Weights of a small mixture-of-experts language model, trained from scratch on English Wikipedia: 11 layers, vocabulary 8192.
Below are experts of layer 5 (counted from 0) of a mixture-of-experts language model. Rows are named router (the router's row for the expert), down (a neuron's output weights, with its number) and show model dimensions 0-191. Each number is 200 + 40 x the weight over its row's rms, rounded and kept within 0 to 999.
Before each expert's rows: "raises" lists some tokens whose logits its average output raises strongly, later layers aside. This comes from a sample of Wikipedia text that the model never trained on.

# expert 65
raises: "\n", "\n\n", " chronology"
router,205,265,211,225,263,233,164,211,189,272,121,199,132,163,261,138,189,224,229,173,188,194,250,154,215,261,218,184,237,260,126,214,173,133,237,197,262,245,166,173,267,216,137,233,197,233,192,201,245,141,200,170,108,207,150,244,183,219,225,111,245,185,182,135,171,189,225,180,207,154,192,271,167,217,194,185,165,226,237,218,257,177,157,191,236,150,279,252,251,245,148,222,193,152,132,241,156,207,198,232,215,196,211,197,254,217,204,174,230,158,252,208,201,215,231,176,236,184,199,149,218,277,234,179,167,198,243,227,247,242,177,224,152,136,216,174,165,219,188,162,175,209,158,168,239,135,209,174,183,127,225,175,234,203,246,168,115,181,205,190,138,195,186,114,138,168,160,226,256,150,209,162,250,210,194,224,152,223,207,162,259,236,138,220,127,117,224,197,118,181,199,167
down0,208,283,238,242,219,273,168,167,222,227,202,203,114,210,235,233,221,223,209,127,184,199,188,142,240,238,273,164,202,245,191,160,182,205,188,137,172,181,211,207,194,281,132,198,193,264,219,248,218,187,256,214,178,191,146,189,202,215,200,268,237,239,171,198,188,155,149,251,155,126,173,193,231,260,211,212,211,209,206,256,152,193,198,187,231,220,259,187,176,264,291,318,205,220,234,226,153,192,210,161,170,293,202,210,223,270,234,176,156,240,219,196,210,187,166,166,152,224,160,210,280,252,222,221,266,268,221,138,206,195,207,194,186,233,167,176,224,190,151,180,248,162,254,223,244,210,296,177,248,148,196,215,212,163,207,190,181,271,253,205,168,87,244,218,220,201,217,216,246,256,278,214,181,187,228,191,129,137,150,226,189,217,133,159,203,186,272,244,200,231,230,229
down1,202,186,137,130,150,276,245,268,233,169,220,188,257,204,227,204,262,253,188,244,185,198,169,236,236,142,294,220,185,199,195,157,217,191,210,188,236,192,209,252,232,146,124,210,238,117,221,190,182,202,94,189,209,265,204,188,220,198,177,242,218,241,184,209,227,196,117,266,223,152,149,256,184,202,208,211,154,274,244,106,222,238,262,217,121,178,215,204,243,200,217,186,190,176,214,179,172,190,233,210,184,222,221,245,167,254,161,183,182,152,150,235,206,229,210,240,188,248,196,207,186,150,204,172,130,227,232,149,136,135,217,233,141,276,226,216,225,166,255,206,272,226,239,177,235,217,165,210,222,178,204,238,205,131,173,143,224,273,216,228,195,188,212,219,263,210,199,189,238,160,144,279,233,257,203,159,202,123,213,151,224,193,202,257,203,275,182,113,197,116,161,244
down2,188,193,210,275,129,195,172,260,223,205,252,284,179,236,254,228,269,266,148,180,197,195,201,250,222,201,228,174,213,180,187,161,118,183,228,247,166,236,178,188,189,146,251,211,200,225,224,268,252,141,164,141,143,195,209,185,215,246,193,290,292,216,191,137,199,188,203,154,232,157,171,239,182,210,104,189,223,238,182,243,228,172,131,281,209,157,192,247,150,219,216,118,272,199,204,257,200,208,234,165,190,265,208,187,175,228,247,323,200,138,265,292,207,159,173,192,225,209,253,260,153,215,196,229,197,214,190,233,133,177,227,176,238,207,194,185,199,230,168,224,164,218,173,228,203,124,163,171,173,185,221,184,144,136,228,140,210,185,251,273,251,223,195,190,134,186,135,196,195,185,201,168,213,203,134,163,242,205,260,247,148,183,168,219,219,171,210,205,244,154,187,232
down3,86,224,210,209,210,190,239,135,255,181,224,194,194,166,153,210,125,182,162,170,175,210,161,191,174,257,172,308,224,169,251,166,131,140,140,235,218,162,226,196,171,195,243,155,169,224,173,242,238,221,179,156,226,157,140,191,212,237,201,200,218,174,173,253,182,250,210,201,260,238,236,207,180,248,218,257,200,211,183,169,256,162,204,204,173,208,262,235,242,225,149,98,209,186,167,168,190,252,128,175,200,239,191,291,228,172,176,225,206,178,184,194,123,222,112,247,159,212,223,200,185,145,177,236,221,226,253,243,162,172,179,165,192,148,221,164,194,156,174,154,242,223,151,161,227,183,183,207,228,276,154,287,176,187,156,280,267,257,222,144,218,292,204,183,238,230,208,242,286,193,195,161,128,240,179,196,131,218,187,133,144,206,184,242,196,149,241,169,185,156,187,189
down4,169,175,201,249,185,114,184,239,207,166,237,167,137,149,300,246,223,248,254,144,190,167,157,259,135,215,255,153,192,214,186,229,258,264,210,194,197,181,238,189,146,220,181,150,208,186,141,213,189,251,153,202,197,186,193,156,261,268,224,160,184,114,233,219,166,256,243,152,194,213,114,195,220,149,177,217,191,127,66,189,176,270,193,241,178,167,271,151,242,155,191,195,183,155,190,155,189,156,141,198,171,192,216,233,255,202,234,176,169,191,167,201,193,201,249,183,225,206,262,199,239,205,230,207,177,201,123,173,178,164,191,167,217,190,251,192,249,185,155,166,179,123,194,254,174,165,228,176,142,239,181,108,140,203,190,210,144,188,179,118,203,181,198,200,153,204,208,246,145,147,151,280,254,148,206,202,198,215,188,183,238,220,165,191,241,154,187,169,130,132,219,146
down5,272,229,215,198,229,243,250,167,185,245,161,178,163,179,219,200,198,161,248,234,212,277,247,203,203,160,228,177,262,239,235,171,184,167,151,190,161,271,153,245,179,134,180,209,196,144,248,145,205,185,208,136,189,262,236,234,205,198,220,210,221,278,197,206,185,227,252,203,213,212,226,121,203,235,194,236,296,115,318,265,238,179,267,197,201,260,210,211,244,212,237,128,155,206,171,227,247,122,110,222,190,173,212,190,191,245,224,237,205,179,158,207,212,167,171,226,134,145,236,221,197,191,235,141,273,204,160,205,189,167,252,174,174,267,167,233,181,197,236,203,234,236,231,158,202,270,125,252,210,216,207,186,288,184,205,242,211,213,191,237,216,235,210,229,228,223,288,134,136,192,201,230,163,99,197,191,238,283,141,174,180,230,176,160,175,191,243,155,222,207,163,175
down6,228,242,235,223,209,218,204,157,246,203,253,208,208,196,232,198,190,215,236,189,174,210,223,227,108,210,182,152,208,282,186,221,233,158,200,135,196,171,235,203,118,181,180,211,183,271,165,259,153,168,199,172,125,159,239,169,169,221,216,213,201,203,138,178,206,280,202,163,237,186,211,199,185,173,207,195,265,184,211,158,185,182,232,234,199,155,225,242,196,253,246,169,204,228,193,170,200,213,281,239,248,261,145,210,168,217,224,148,238,268,199,163,111,104,209,149,218,207,120,160,116,217,201,142,298,178,191,212,241,209,175,157,118,186,192,234,304,174,241,250,167,231,152,211,194,254,254,159,182,195,196,210,231,184,240,178,142,188,210,246,225,199,147,245,196,186,221,207,146,120,245,179,259,217,304,168,257,141,218,237,162,272,220,189,233,212,262,214,272,236,248,252
down7,142,241,254,110,153,180,217,253,185,204,186,229,188,244,210,163,135,210,267,226,107,184,210,260,229,143,141,195,228,187,215,181,158,178,166,160,211,167,109,175,184,201,193,191,160,173,103,286,161,177,148,138,178,198,207,329,227,172,208,224,229,253,126,200,209,155,210,213,175,189,152,236,247,182,150,146,238,181,212,228,214,225,272,184,179,184,184,190,180,216,186,186,160,140,176,212,263,186,255,229,207,220,200,217,189,227,213,191,137,168,225,158,217,145,124,133,198,252,238,176,155,226,212,153,194,230,210,192,225,251,235,218,219,162,172,175,264,174,214,161,150,187,132,208,226,142,131,172,173,154,204,270,214,267,207,231,271,256,213,172,250,222,172,207,165,164,239,186,227,231,161,193,122,202,130,137,222,190,150,141,257,258,202,216,246,194,227,118,188,217,175,213
down8,256,265,175,210,105,190,199,218,207,209,167,263,202,174,187,240,194,146,183,212,180,150,165,218,182,193,215,170,205,198,174,205,172,232,122,193,190,178,178,152,187,277,163,269,164,258,199,162,210,276,211,178,247,199,195,229,185,170,206,267,140,250,159,212,155,211,236,256,194,173,134,199,186,152,211,202,199,144,231,176,143,212,237,236,285,166,185,176,161,237,142,270,194,232,211,197,106,236,199,226,133,199,258,181,185,226,117,198,168,190,214,226,268,146,211,219,200,153,218,210,125,251,161,228,224,207,139,108,213,222,238,214,164,187,291,210,227,126,216,224,93,187,185,196,263,224,163,167,147,218,217,247,234,197,238,220,220,192,182,187,204,144,120,149,173,281,184,270,203,214,160,251,161,243,193,229,176,156,170,109,251,247,218,241,175,193,134,236,204,248,203,160
down9,233,180,239,138,146,263,163,218,205,262,231,179,144,257,220,202,84,208,253,195,170,211,173,177,172,163,166,250,316,177,191,148,165,186,189,185,219,177,116,227,218,257,200,193,189,258,194,128,164,157,171,168,195,193,249,161,212,220,197,177,154,205,224,182,217,220,151,276,189,222,180,215,204,222,213,194,162,203,185,197,227,208,262,199,244,178,201,238,175,163,245,163,188,155,198,196,226,281,190,144,176,166,193,158,166,214,274,192,124,188,280,217,246,243,173,142,179,212,145,158,142,171,165,129,197,232,183,234,243,212,218,209,162,151,278,224,222,217,203,182,182,223,215,180,204,187,56,237,235,215,118,262,219,265,194,269,227,212,188,261,172,161,153,216,237,104,229,222,190,188,207,156,152,178,160,213,211,185,268,161,181,124,298,191,181,231,218,250,204,210,197,203
down10,212,251,133,190,198,181,154,212,212,130,202,171,222,217,165,218,204,203,173,216,218,131,209,214,190,205,197,223,186,177,212,198,218,173,190,203,194,172,220,192,272,216,176,121,236,203,219,195,231,189,175,204,223,160,192,234,204,187,225,295,172,196,163,73,201,178,180,188,147,238,218,226,212,168,189,234,273,246,267,160,237,208,205,233,179,196,186,254,148,131,106,161,203,235,225,181,241,198,227,191,206,270,199,191,201,245,251,201,202,115,308,145,221,238,251,161,144,171,261,195,189,259,193,265,215,283,211,225,283,247,191,236,139,148,238,170,233,192,182,251,217,185,230,144,198,246,175,98,168,161,304,202,164,154,229,161,240,191,176,210,246,197,161,247,215,255,322,206,285,238,210,232,255,249,207,206,250,226,235,171,183,224,155,178,237,163,219,197,192,144,189,253

# expert 73
raises: "\n", "===", "Following", "|", "ounc", "This"
router,267,160,262,214,203,162,174,175,129,226,177,222,179,161,201,231,211,192,228,120,179,210,228,177,237,134,180,191,146,171,196,194,239,210,188,262,215,269,253,166,167,228,116,236,224,207,151,216,166,231,189,249,236,158,107,233,217,198,214,242,250,233,208,244,184,137,197,186,247,290,199,166,207,197,247,186,189,223,116,203,119,243,223,130,201,230,170,149,175,307,239,235,221,190,175,188,200,240,210,243,229,239,145,127,190,240,260,213,227,172,153,210,150,200,247,211,156,163,133,224,194,143,212,233,196,205,191,156,210,263,106,186,209,207,215,239,145,232,183,152,169,173,173,232,174,134,201,211,181,189,309,133,168,225,172,217,159,175,180,193,179,160,159,177,148,192,167,240,204,260,133,250,149,193,215,154,263,278,116,176,244,186,205,177,232,197,273,179,197,217,168,154
down0,210,131,266,239,153,253,179,169,201,247,188,187,263,240,229,230,227,188,260,229,248,199,185,198,202,182,179,153,241,162,175,276,300,216,224,135,148,145,159,266,213,120,214,151,227,190,149,208,195,228,188,154,219,83,221,152,222,173,200,200,166,247,180,170,177,110,165,168,240,178,167,189,145,244,203,176,280,216,221,207,220,183,205,170,149,138,201,188,195,270,219,157,160,170,229,205,276,132,235,213,229,146,185,163,157,148,146,195,226,209,225,266,237,215,299,168,196,211,278,163,249,171,321,247,173,237,190,122,173,166,222,188,239,198,202,248,167,198,184,194,128,232,146,196,192,177,212,200,225,201,192,139,164,230,196,222,168,226,214,166,134,258,190,140,125,209,148,150,190,194,222,203,148,183,173,240,184,150,193,209,219,218,188,241,212,185,213,175,247,242,174,146
down1,219,182,204,245,227,167,175,207,190,171,201,193,177,289,216,226,173,187,136,183,215,220,285,210,182,215,178,178,167,166,183,161,275,218,213,196,142,220,186,228,262,134,260,288,152,217,177,185,193,182,226,149,210,264,208,187,152,188,121,211,214,167,207,222,207,154,209,220,246,306,200,195,223,233,205,175,301,133,237,208,262,208,182,186,171,232,190,252,194,243,176,184,230,253,235,237,218,186,157,88,187,201,201,245,131,171,196,204,274,153,161,240,205,176,163,137,193,175,175,125,260,172,126,201,183,240,262,289,180,156,189,218,166,207,175,198,227,224,261,174,189,249,143,173,156,178,183,158,182,238,159,196,256,253,203,159,231,254,152,130,265,215,237,208,201,190,251,193,174,216,237,122,205,187,147,163,142,195,267,229,136,158,213,260,236,199,217,224,267,227,151,128
down2,159,177,217,190,263,162,310,220,184,257,192,282,228,143,195,214,215,145,278,232,246,157,202,211,135,237,272,214,229,229,249,197,155,276,204,202,205,178,202,191,168,178,167,193,109,208,208,170,182,188,164,204,142,198,249,279,181,203,166,166,202,201,120,157,251,225,194,245,282,151,221,194,224,240,188,232,262,235,189,212,163,153,190,343,163,185,197,243,250,188,232,154,165,193,126,222,264,138,238,180,238,183,226,257,108,194,111,179,177,216,205,206,228,186,143,211,191,171,259,218,232,193,173,147,250,231,214,208,184,114,174,173,181,222,165,173,222,191,153,226,263,196,213,158,226,213,236,192,201,256,205,169,191,274,202,232,188,179,178,197,233,225,234,213,232,258,203,198,229,178,171,196,236,145,201,216,180,241,209,174,297,161,175,122,193,288,198,174,202,215,193,262
down3,125,222,208,224,227,247,195,227,230,166,211,146,217,184,257,133,142,220,226,184,219,149,202,262,283,233,136,225,218,265,187,266,195,203,157,211,232,197,163,195,185,229,255,207,281,269,267,257,111,190,173,220,237,229,234,196,149,205,210,208,205,239,188,284,217,160,143,243,125,205,205,180,227,208,205,287,304,213,218,242,206,270,261,221,262,164,225,231,217,119,159,158,177,171,171,146,160,226,196,112,188,199,258,227,185,148,177,176,251,227,147,189,290,256,212,146,174,266,155,209,187,190,191,136,249,192,215,186,182,157,189,177,159,218,227,233,221,194,123,199,204,140,236,168,189,197,180,214,205,225,171,211,232,183,129,182,233,192,245,235,157,233,146,162,154,179,223,231,194,202,160,268,248,236,177,123,181,247,187,204,182,194,119,239,208,214,133,215,234,244,202,208
down4,130,233,232,181,177,177,166,249,245,226,308,163,248,217,162,207,221,160,180,253,226,174,153,258,222,240,218,169,193,182,283,154,194,194,173,163,158,176,211,259,236,253,243,153,190,153,171,175,246,234,244,218,215,236,247,162,193,117,162,187,178,271,208,265,255,163,180,163,238,133,250,221,260,219,166,165,151,204,169,214,206,224,199,207,219,168,220,209,234,221,160,216,235,193,167,175,218,305,223,276,151,193,209,200,242,234,185,279,229,209,133,184,252,197,203,154,212,226,121,247,206,121,213,296,229,223,223,172,173,205,167,170,271,167,234,186,235,237,191,296,193,186,281,176,235,204,178,185,240,225,189,234,169,191,204,189,181,236,113,166,227,232,200,192,210,172,199,211,182,239,227,241,320,211,149,225,193,256,156,258,214,160,241,209,105,206,250,152,170,216,170,178
down5,292,240,206,144,148,223,199,183,211,199,271,210,229,182,231,188,146,238,233,224,157,135,200,196,260,154,257,181,192,183,248,218,264,221,111,149,184,164,180,241,234,135,156,213,217,211,232,125,212,239,126,178,165,249,142,209,228,210,232,132,224,205,190,219,166,268,174,172,211,221,202,208,207,162,238,240,207,221,205,151,237,202,232,211,175,213,220,197,205,204,291,210,241,197,191,218,184,301,183,250,223,133,185,204,258,225,225,182,216,192,313,191,173,326,185,138,169,261,220,199,251,157,173,154,278,193,260,133,178,197,185,201,139,218,169,188,194,179,175,206,219,143,175,160,211,171,290,208,192,275,182,205,173,268,141,235,135,232,155,140,238,227,196,162,164,221,225,169,206,250,183,175,208,155,157,149,180,204,191,179,195,229,176,194,276,124,184,244,156,237,180,144
down6,232,180,202,205,188,209,225,193,236,217,211,180,265,142,242,259,248,277,181,175,280,244,219,90,190,237,172,165,226,278,151,242,222,157,164,178,219,215,200,178,220,163,191,180,203,162,118,166,241,209,193,169,171,225,198,169,249,154,230,219,199,250,226,282,217,195,262,245,233,193,146,177,124,228,196,184,89,233,263,275,182,180,242,191,251,296,163,215,214,193,215,247,172,245,174,244,200,196,171,240,227,196,286,252,211,222,210,242,222,270,241,233,202,200,177,191,240,217,272,118,234,284,221,216,235,205,205,227,195,182,169,179,249,244,180,280,199,201,166,240,216,251,212,183,232,163,162,264,232,182,125,197,187,174,206,172,147,227,240,244,158,131,161,212,261,173,152,193,191,199,172,196,165,250,181,124,186,199,200,254,198,199,146,177,144,234,207,216,237,192,214,314
down7,249,171,186,190,224,245,180,197,187,187,218,189,198,193,267,210,322,170,161,153,172,173,255,170,205,136,178,188,188,245,178,231,282,237,203,288,242,143,192,254,237,155,258,175,136,189,239,174,121,173,200,188,247,222,198,217,173,155,159,196,210,253,292,165,176,240,190,115,238,191,203,183,213,238,219,227,183,233,136,221,280,195,322,201,175,206,177,231,205,132,159,233,202,142,200,239,173,217,197,211,122,196,171,190,125,233,155,173,181,192,194,206,183,246,210,201,209,245,272,152,233,209,221,158,177,165,193,261,239,181,203,232,213,193,191,192,170,183,274,119,216,185,279,140,186,183,175,160,206,226,194,229,159,194,210,180,251,149,194,181,178,135,128,308,294,204,263,105,167,224,242,232,206,208,127,184,223,201,221,171,221,217,179,226,163,166,213,185,181,233,162,202
down8,255,194,282,216,155,242,137,250,236,244,205,186,191,159,157,178,196,161,250,135,130,173,127,219,226,231,163,208,146,144,234,181,199,224,193,207,192,207,220,157,216,247,218,291,232,224,231,243,188,244,206,246,236,212,143,261,169,191,197,242,292,187,146,177,231,197,217,228,163,244,176,194,244,263,185,142,188,161,237,219,161,205,209,167,180,224,219,225,211,281,212,249,204,197,178,164,233,224,214,143,225,180,278,206,206,150,188,204,241,182,210,152,234,183,153,199,212,227,167,218,191,185,218,263,245,208,190,182,126,139,164,233,231,157,163,130,243,194,194,253,182,111,180,203,270,183,240,249,186,153,203,157,124,265,172,164,247,225,240,235,197,106,199,157,182,282,140,117,192,191,247,160,189,265,299,132,220,236,207,153,216,260,176,153,223,190,154,239,218,222,150,153
down9,187,195,181,183,200,229,153,135,193,165,198,192,245,181,194,181,176,204,170,263,240,154,187,163,200,143,205,138,219,277,205,217,225,203,266,211,187,190,103,199,206,259,205,185,161,199,198,158,228,184,240,261,226,261,138,191,197,290,181,148,219,224,229,194,207,202,160,185,256,128,259,175,217,217,175,181,183,261,174,253,179,278,232,207,150,205,203,166,128,154,170,82,238,141,162,192,152,187,149,227,183,172,221,257,165,208,251,170,181,316,214,194,174,250,138,180,241,277,207,290,188,255,257,243,160,127,147,192,113,196,144,229,194,228,243,139,286,252,233,177,211,255,189,154,211,262,144,171,171,197,172,195,165,203,238,183,193,199,206,214,198,191,166,230,216,253,241,211,220,174,222,266,244,145,193,193,189,168,234,240,195,252,186,154,157,203,194,184,204,99,212,198
down10,190,222,286,208,199,203,229,190,139,188,192,176,189,253,121,178,255,203,178,242,182,189,155,195,138,284,207,150,222,222,133,237,208,234,277,229,208,186,251,178,244,207,168,198,149,160,191,205,168,119,215,211,232,196,209,188,215,196,156,258,204,170,211,262,220,268,206,131,98,219,174,184,205,268,158,206,348,208,208,156,188,204,222,214,263,199,138,215,251,249,199,82,235,164,145,148,202,182,243,234,185,154,192,227,218,144,158,278,138,215,227,212,227,209,175,164,203,200,247,226,158,172,122,233,152,156,219,137,185,172,284,282,221,163,184,158,174,173,235,157,199,196,178,248,228,271,252,155,220,167,253,230,237,231,217,186,267,257,222,202,210,167,219,164,216,214,155,212,187,213,196,162,163,157,194,203,173,173,204,220,222,230,205,211,101,203,196,201,237,238,258,180

# expert 6
raises: "phy", "ond", "ello", "oma", "ax"
router,149,251,185,228,208,240,207,167,144,202,177,233,207,264,206,196,171,222,125,190,167,269,217,219,229,206,175,207,257,220,214,299,115,220,195,153,175,249,239,195,213,193,178,224,210,214,219,229,188,208,147,163,221,214,199,254,197,190,242,260,228,189,210,233,256,124,235,268,123,174,286,220,169,215,175,170,165,176,226,167,169,220,242,228,292,247,210,242,180,236,176,201,152,179,144,203,199,180,181,238,205,215,225,237,208,215,208,212,165,137,198,289,201,300,138,192,169,114,204,217,169,251,224,276,222,182,243,254,199,185,228,199,137,213,194,234,156,114,165,271,257,225,170,225,119,161,217,175,139,164,220,267,241,160,151,179,159,272,223,206,165,176,214,221,171,147,160,182,243,207,180,192,186,181,214,265,165,241,183,215,196,273,180,287,230,254,272,215,265,266,163,181
down0,219,190,179,236,213,255,118,147,231,182,244,245,186,296,218,221,178,256,183,101,210,274,233,184,319,172,173,157,186,110,247,162,183,230,191,206,241,190,133,203,136,147,196,262,174,236,190,187,209,180,140,121,197,209,216,191,177,275,293,195,228,220,196,221,250,180,178,270,220,245,145,209,232,244,151,168,174,95,184,212,107,275,165,222,238,183,271,273,150,221,203,223,219,212,206,314,171,248,171,267,232,207,247,186,159,228,247,137,230,248,156,200,193,172,204,191,101,190,206,224,204,195,186,216,150,198,173,179,209,191,259,187,227,227,193,177,189,148,191,219,216,162,181,218,209,172,158,207,183,207,227,153,242,235,195,192,160,202,237,200,196,188,213,255,216,204,248,158,191,187,209,193,159,232,211,206,244,213,146,173,214,200,181,240,213,207,168,158,184,257,96,174
down1,228,187,236,224,156,182,209,219,249,246,191,179,225,175,128,132,161,159,244,237,162,188,242,170,166,215,227,222,217,221,300,194,208,250,258,183,241,202,222,185,206,238,212,212,250,214,131,155,187,63,219,311,224,132,178,179,143,185,168,197,153,149,212,256,201,251,198,223,254,198,187,212,178,193,180,247,167,169,205,203,198,172,173,156,217,153,146,179,270,157,178,153,103,205,183,230,163,202,198,217,167,141,213,170,216,132,292,189,262,236,180,97,240,197,162,204,123,177,164,224,233,170,152,215,221,255,200,174,259,208,198,159,196,177,281,250,199,208,202,248,192,147,241,244,215,187,252,164,152,245,221,180,158,231,211,221,211,162,189,151,135,173,206,190,199,218,241,233,208,163,170,219,193,169,276,253,246,252,157,186,267,237,224,186,134,181,213,250,114,233,150,190
down2,207,239,228,176,154,226,213,121,262,198,194,167,130,172,195,199,207,168,272,177,258,167,199,168,239,190,167,167,241,153,192,178,210,200,208,221,212,199,176,195,179,158,232,248,161,232,197,175,203,137,186,215,226,174,232,249,222,240,194,237,185,170,267,294,212,165,226,183,202,189,185,237,203,204,210,191,274,276,120,185,157,223,172,160,197,165,285,239,235,169,234,137,199,229,292,239,204,269,230,98,273,248,226,100,206,188,195,122,190,194,178,160,264,153,203,168,168,227,135,188,241,194,218,244,182,249,238,181,216,225,228,250,246,269,197,142,237,175,187,118,171,265,175,230,225,192,227,141,165,143,220,200,180,149,228,141,235,178,213,169,242,195,190,268,219,207,153,187,200,211,199,170,176,197,148,219,148,139,119,249,112,132,167,226,172,204,191,200,202,207,111,269
down3,224,149,178,147,241,164,249,179,200,224,210,168,141,179,196,177,286,160,173,199,150,187,143,197,62,114,239,231,183,233,229,137,263,188,134,239,162,227,205,251,200,194,228,239,148,158,225,170,194,233,267,228,124,177,178,173,145,239,172,222,185,216,157,173,198,220,229,219,136,257,202,210,200,239,204,194,131,229,227,212,193,277,200,267,233,190,209,224,156,234,274,152,188,205,255,158,200,199,247,178,193,158,185,158,241,229,272,138,225,208,286,153,231,262,236,238,164,208,179,183,201,196,209,209,228,205,178,167,104,168,201,176,241,255,193,193,202,225,216,188,248,164,228,180,174,259,232,230,214,268,171,224,123,185,160,152,283,263,134,203,192,217,205,202,247,250,273,210,161,161,250,247,164,140,247,239,228,254,217,161,188,236,177,150,158,138,169,190,168,210,233,162
down4,108,179,252,190,237,261,261,209,122,149,279,183,276,176,277,259,223,233,247,191,269,207,225,207,198,182,231,178,195,197,182,144,218,219,226,160,138,224,189,219,169,169,207,227,149,235,203,200,245,246,210,220,247,184,209,198,267,152,196,232,143,190,214,269,201,181,205,216,296,158,236,165,228,181,153,218,307,238,190,259,174,228,224,226,234,218,183,241,220,268,177,85,165,174,257,257,219,231,217,248,281,167,149,155,191,218,174,221,197,176,167,189,194,182,139,178,205,206,183,223,129,175,231,215,172,189,164,203,213,195,219,178,191,171,248,166,195,189,225,117,177,176,272,128,239,169,233,256,241,154,171,204,231,213,203,333,202,225,192,150,241,182,215,165,252,177,247,195,220,164,188,173,183,177,171,234,259,246,214,271,192,171,241,163,254,213,267,218,175,156,157,248
down5,147,223,190,223,225,251,208,278,230,193,182,198,202,188,193,210,207,195,216,204,172,222,188,226,207,204,115,140,152,179,216,94,248,213,230,228,201,235,232,191,265,206,189,187,171,196,152,172,110,166,226,220,174,206,203,189,120,248,212,223,185,190,144,174,217,239,262,134,249,196,267,258,300,158,305,168,332,204,155,247,256,231,189,178,184,211,158,198,209,224,318,171,159,175,220,196,168,199,215,193,266,236,188,219,163,151,170,222,221,139,215,248,214,175,265,209,162,230,155,195,286,127,184,153,202,148,208,301,223,250,212,190,206,155,221,157,254,254,178,148,197,106,215,256,257,214,253,171,218,169,230,189,178,228,183,278,202,211,237,151,232,286,165,206,190,187,184,144,187,193,178,213,218,218,196,234,232,198,244,172,190,186,223,161,195,224,155,199,191,205,202,248
down6,163,170,222,251,184,174,202,215,143,167,157,158,190,236,196,190,207,190,167,151,222,223,174,219,217,154,156,238,230,180,183,218,236,176,184,243,150,152,141,158,226,209,294,116,171,243,254,218,221,245,199,235,285,213,217,225,140,187,194,216,208,138,151,215,147,234,223,230,194,171,204,153,185,119,193,186,130,198,144,231,245,178,190,254,213,218,215,255,220,155,251,232,200,203,160,153,227,242,113,207,169,105,205,239,240,203,196,205,252,187,242,164,263,188,115,211,173,217,205,96,215,197,237,155,278,259,151,178,149,216,205,174,211,176,212,223,152,199,173,154,216,158,264,79,200,206,197,114,284,242,222,198,171,180,212,170,220,207,163,161,227,169,277,238,255,174,202,182,137,181,231,125,176,178,117,154,230,131,202,177,168,163,192,186,166,215,175,187,130,194,148,187
down7,242,175,196,203,211,181,161,200,222,178,195,200,243,142,254,133,198,254,176,130,237,173,186,194,142,237,206,231,199,241,165,205,271,232,155,219,208,240,237,196,241,180,238,229,163,217,206,272,234,163,191,229,235,254,249,241,202,234,210,205,153,147,171,206,284,179,199,187,249,192,190,201,179,221,229,184,234,195,180,196,206,164,162,229,213,166,242,178,176,184,221,276,183,199,224,148,193,261,164,250,199,89,204,265,185,191,219,177,127,305,245,259,264,164,233,206,155,158,201,150,240,204,186,197,184,177,233,178,211,176,195,111,147,186,215,218,200,240,272,149,204,217,221,223,170,224,235,224,163,219,206,191,125,250,185,107,191,169,182,228,249,194,220,195,267,207,228,148,160,160,150,273,349,270,177,130,212,268,253,245,163,117,196,219,192,164,161,176,203,145,197,126
down8,194,176,216,237,146,200,164,172,215,162,267,134,232,155,221,206,161,198,157,262,219,204,162,251,166,149,180,243,199,232,183,264,287,243,238,259,217,165,193,161,212,236,160,207,242,242,259,195,200,228,149,256,221,185,213,177,196,211,250,236,227,211,247,199,185,195,216,185,203,182,187,207,166,227,231,150,246,195,169,175,212,163,157,209,165,240,193,139,112,224,167,196,257,214,163,159,163,173,158,167,239,154,180,232,249,158,182,226,161,215,306,188,216,227,200,219,219,216,245,198,321,197,202,270,234,196,251,232,174,218,172,138,275,158,226,175,198,203,200,192,220,167,217,154,233,251,215,226,185,224,207,194,151,152,239,158,198,225,139,312,162,212,165,246,224,165,234,253,163,236,153,295,261,242,156,256,173,160,325,194,259,174,170,214,267,220,169,243,209,136,254,128
down9,246,125,158,219,172,242,169,243,239,169,205,172,272,201,256,190,257,229,154,255,192,206,213,177,160,179,210,207,186,204,208,261,209,230,229,230,169,169,221,202,199,211,223,184,199,199,269,215,139,241,208,175,165,228,223,221,139,229,215,164,166,108,222,234,204,212,210,309,200,163,185,174,183,222,248,168,177,263,201,211,174,175,235,202,177,226,204,212,177,251,127,232,220,205,229,100,269,193,151,199,134,229,174,318,184,131,227,240,205,173,225,181,202,189,242,223,296,198,138,190,236,240,256,197,288,161,247,217,251,193,227,239,198,224,169,240,241,224,191,246,220,140,211,184,187,234,199,176,274,221,200,175,274,183,255,147,266,292,166,138,219,245,202,231,251,169,196,200,229,296,192,224,208,202,168,243,192,204,202,203,208,182,264,176,172,163,142,300,270,154,182,279
down10,212,294,174,210,218,181,212,218,229,245,164,184,172,205,128,271,265,262,172,166,205,259,253,207,244,258,254,173,175,229,232,131,208,156,185,196,204,214,189,153,156,247,206,200,210,228,192,181,262,287,199,228,151,238,243,208,201,216,192,279,168,235,199,222,181,175,190,224,176,319,195,182,161,179,152,229,169,221,177,274,193,149,161,231,259,201,135,273,315,215,288,221,205,276,213,178,210,202,215,206,247,197,149,125,253,206,198,184,163,162,165,227,210,172,221,220,203,156,191,189,196,170,263,168,237,250,197,188,262,234,155,220,214,223,158,244,184,213,171,258,278,275,224,206,168,127,269,140,211,256,245,188,202,242,185,203,248,223,168,204,171,220,151,239,121,191,226,181,230,248,155,143,208,282,196,237,155,229,190,224,179,240,232,227,245,201,262,211,181,207,246,254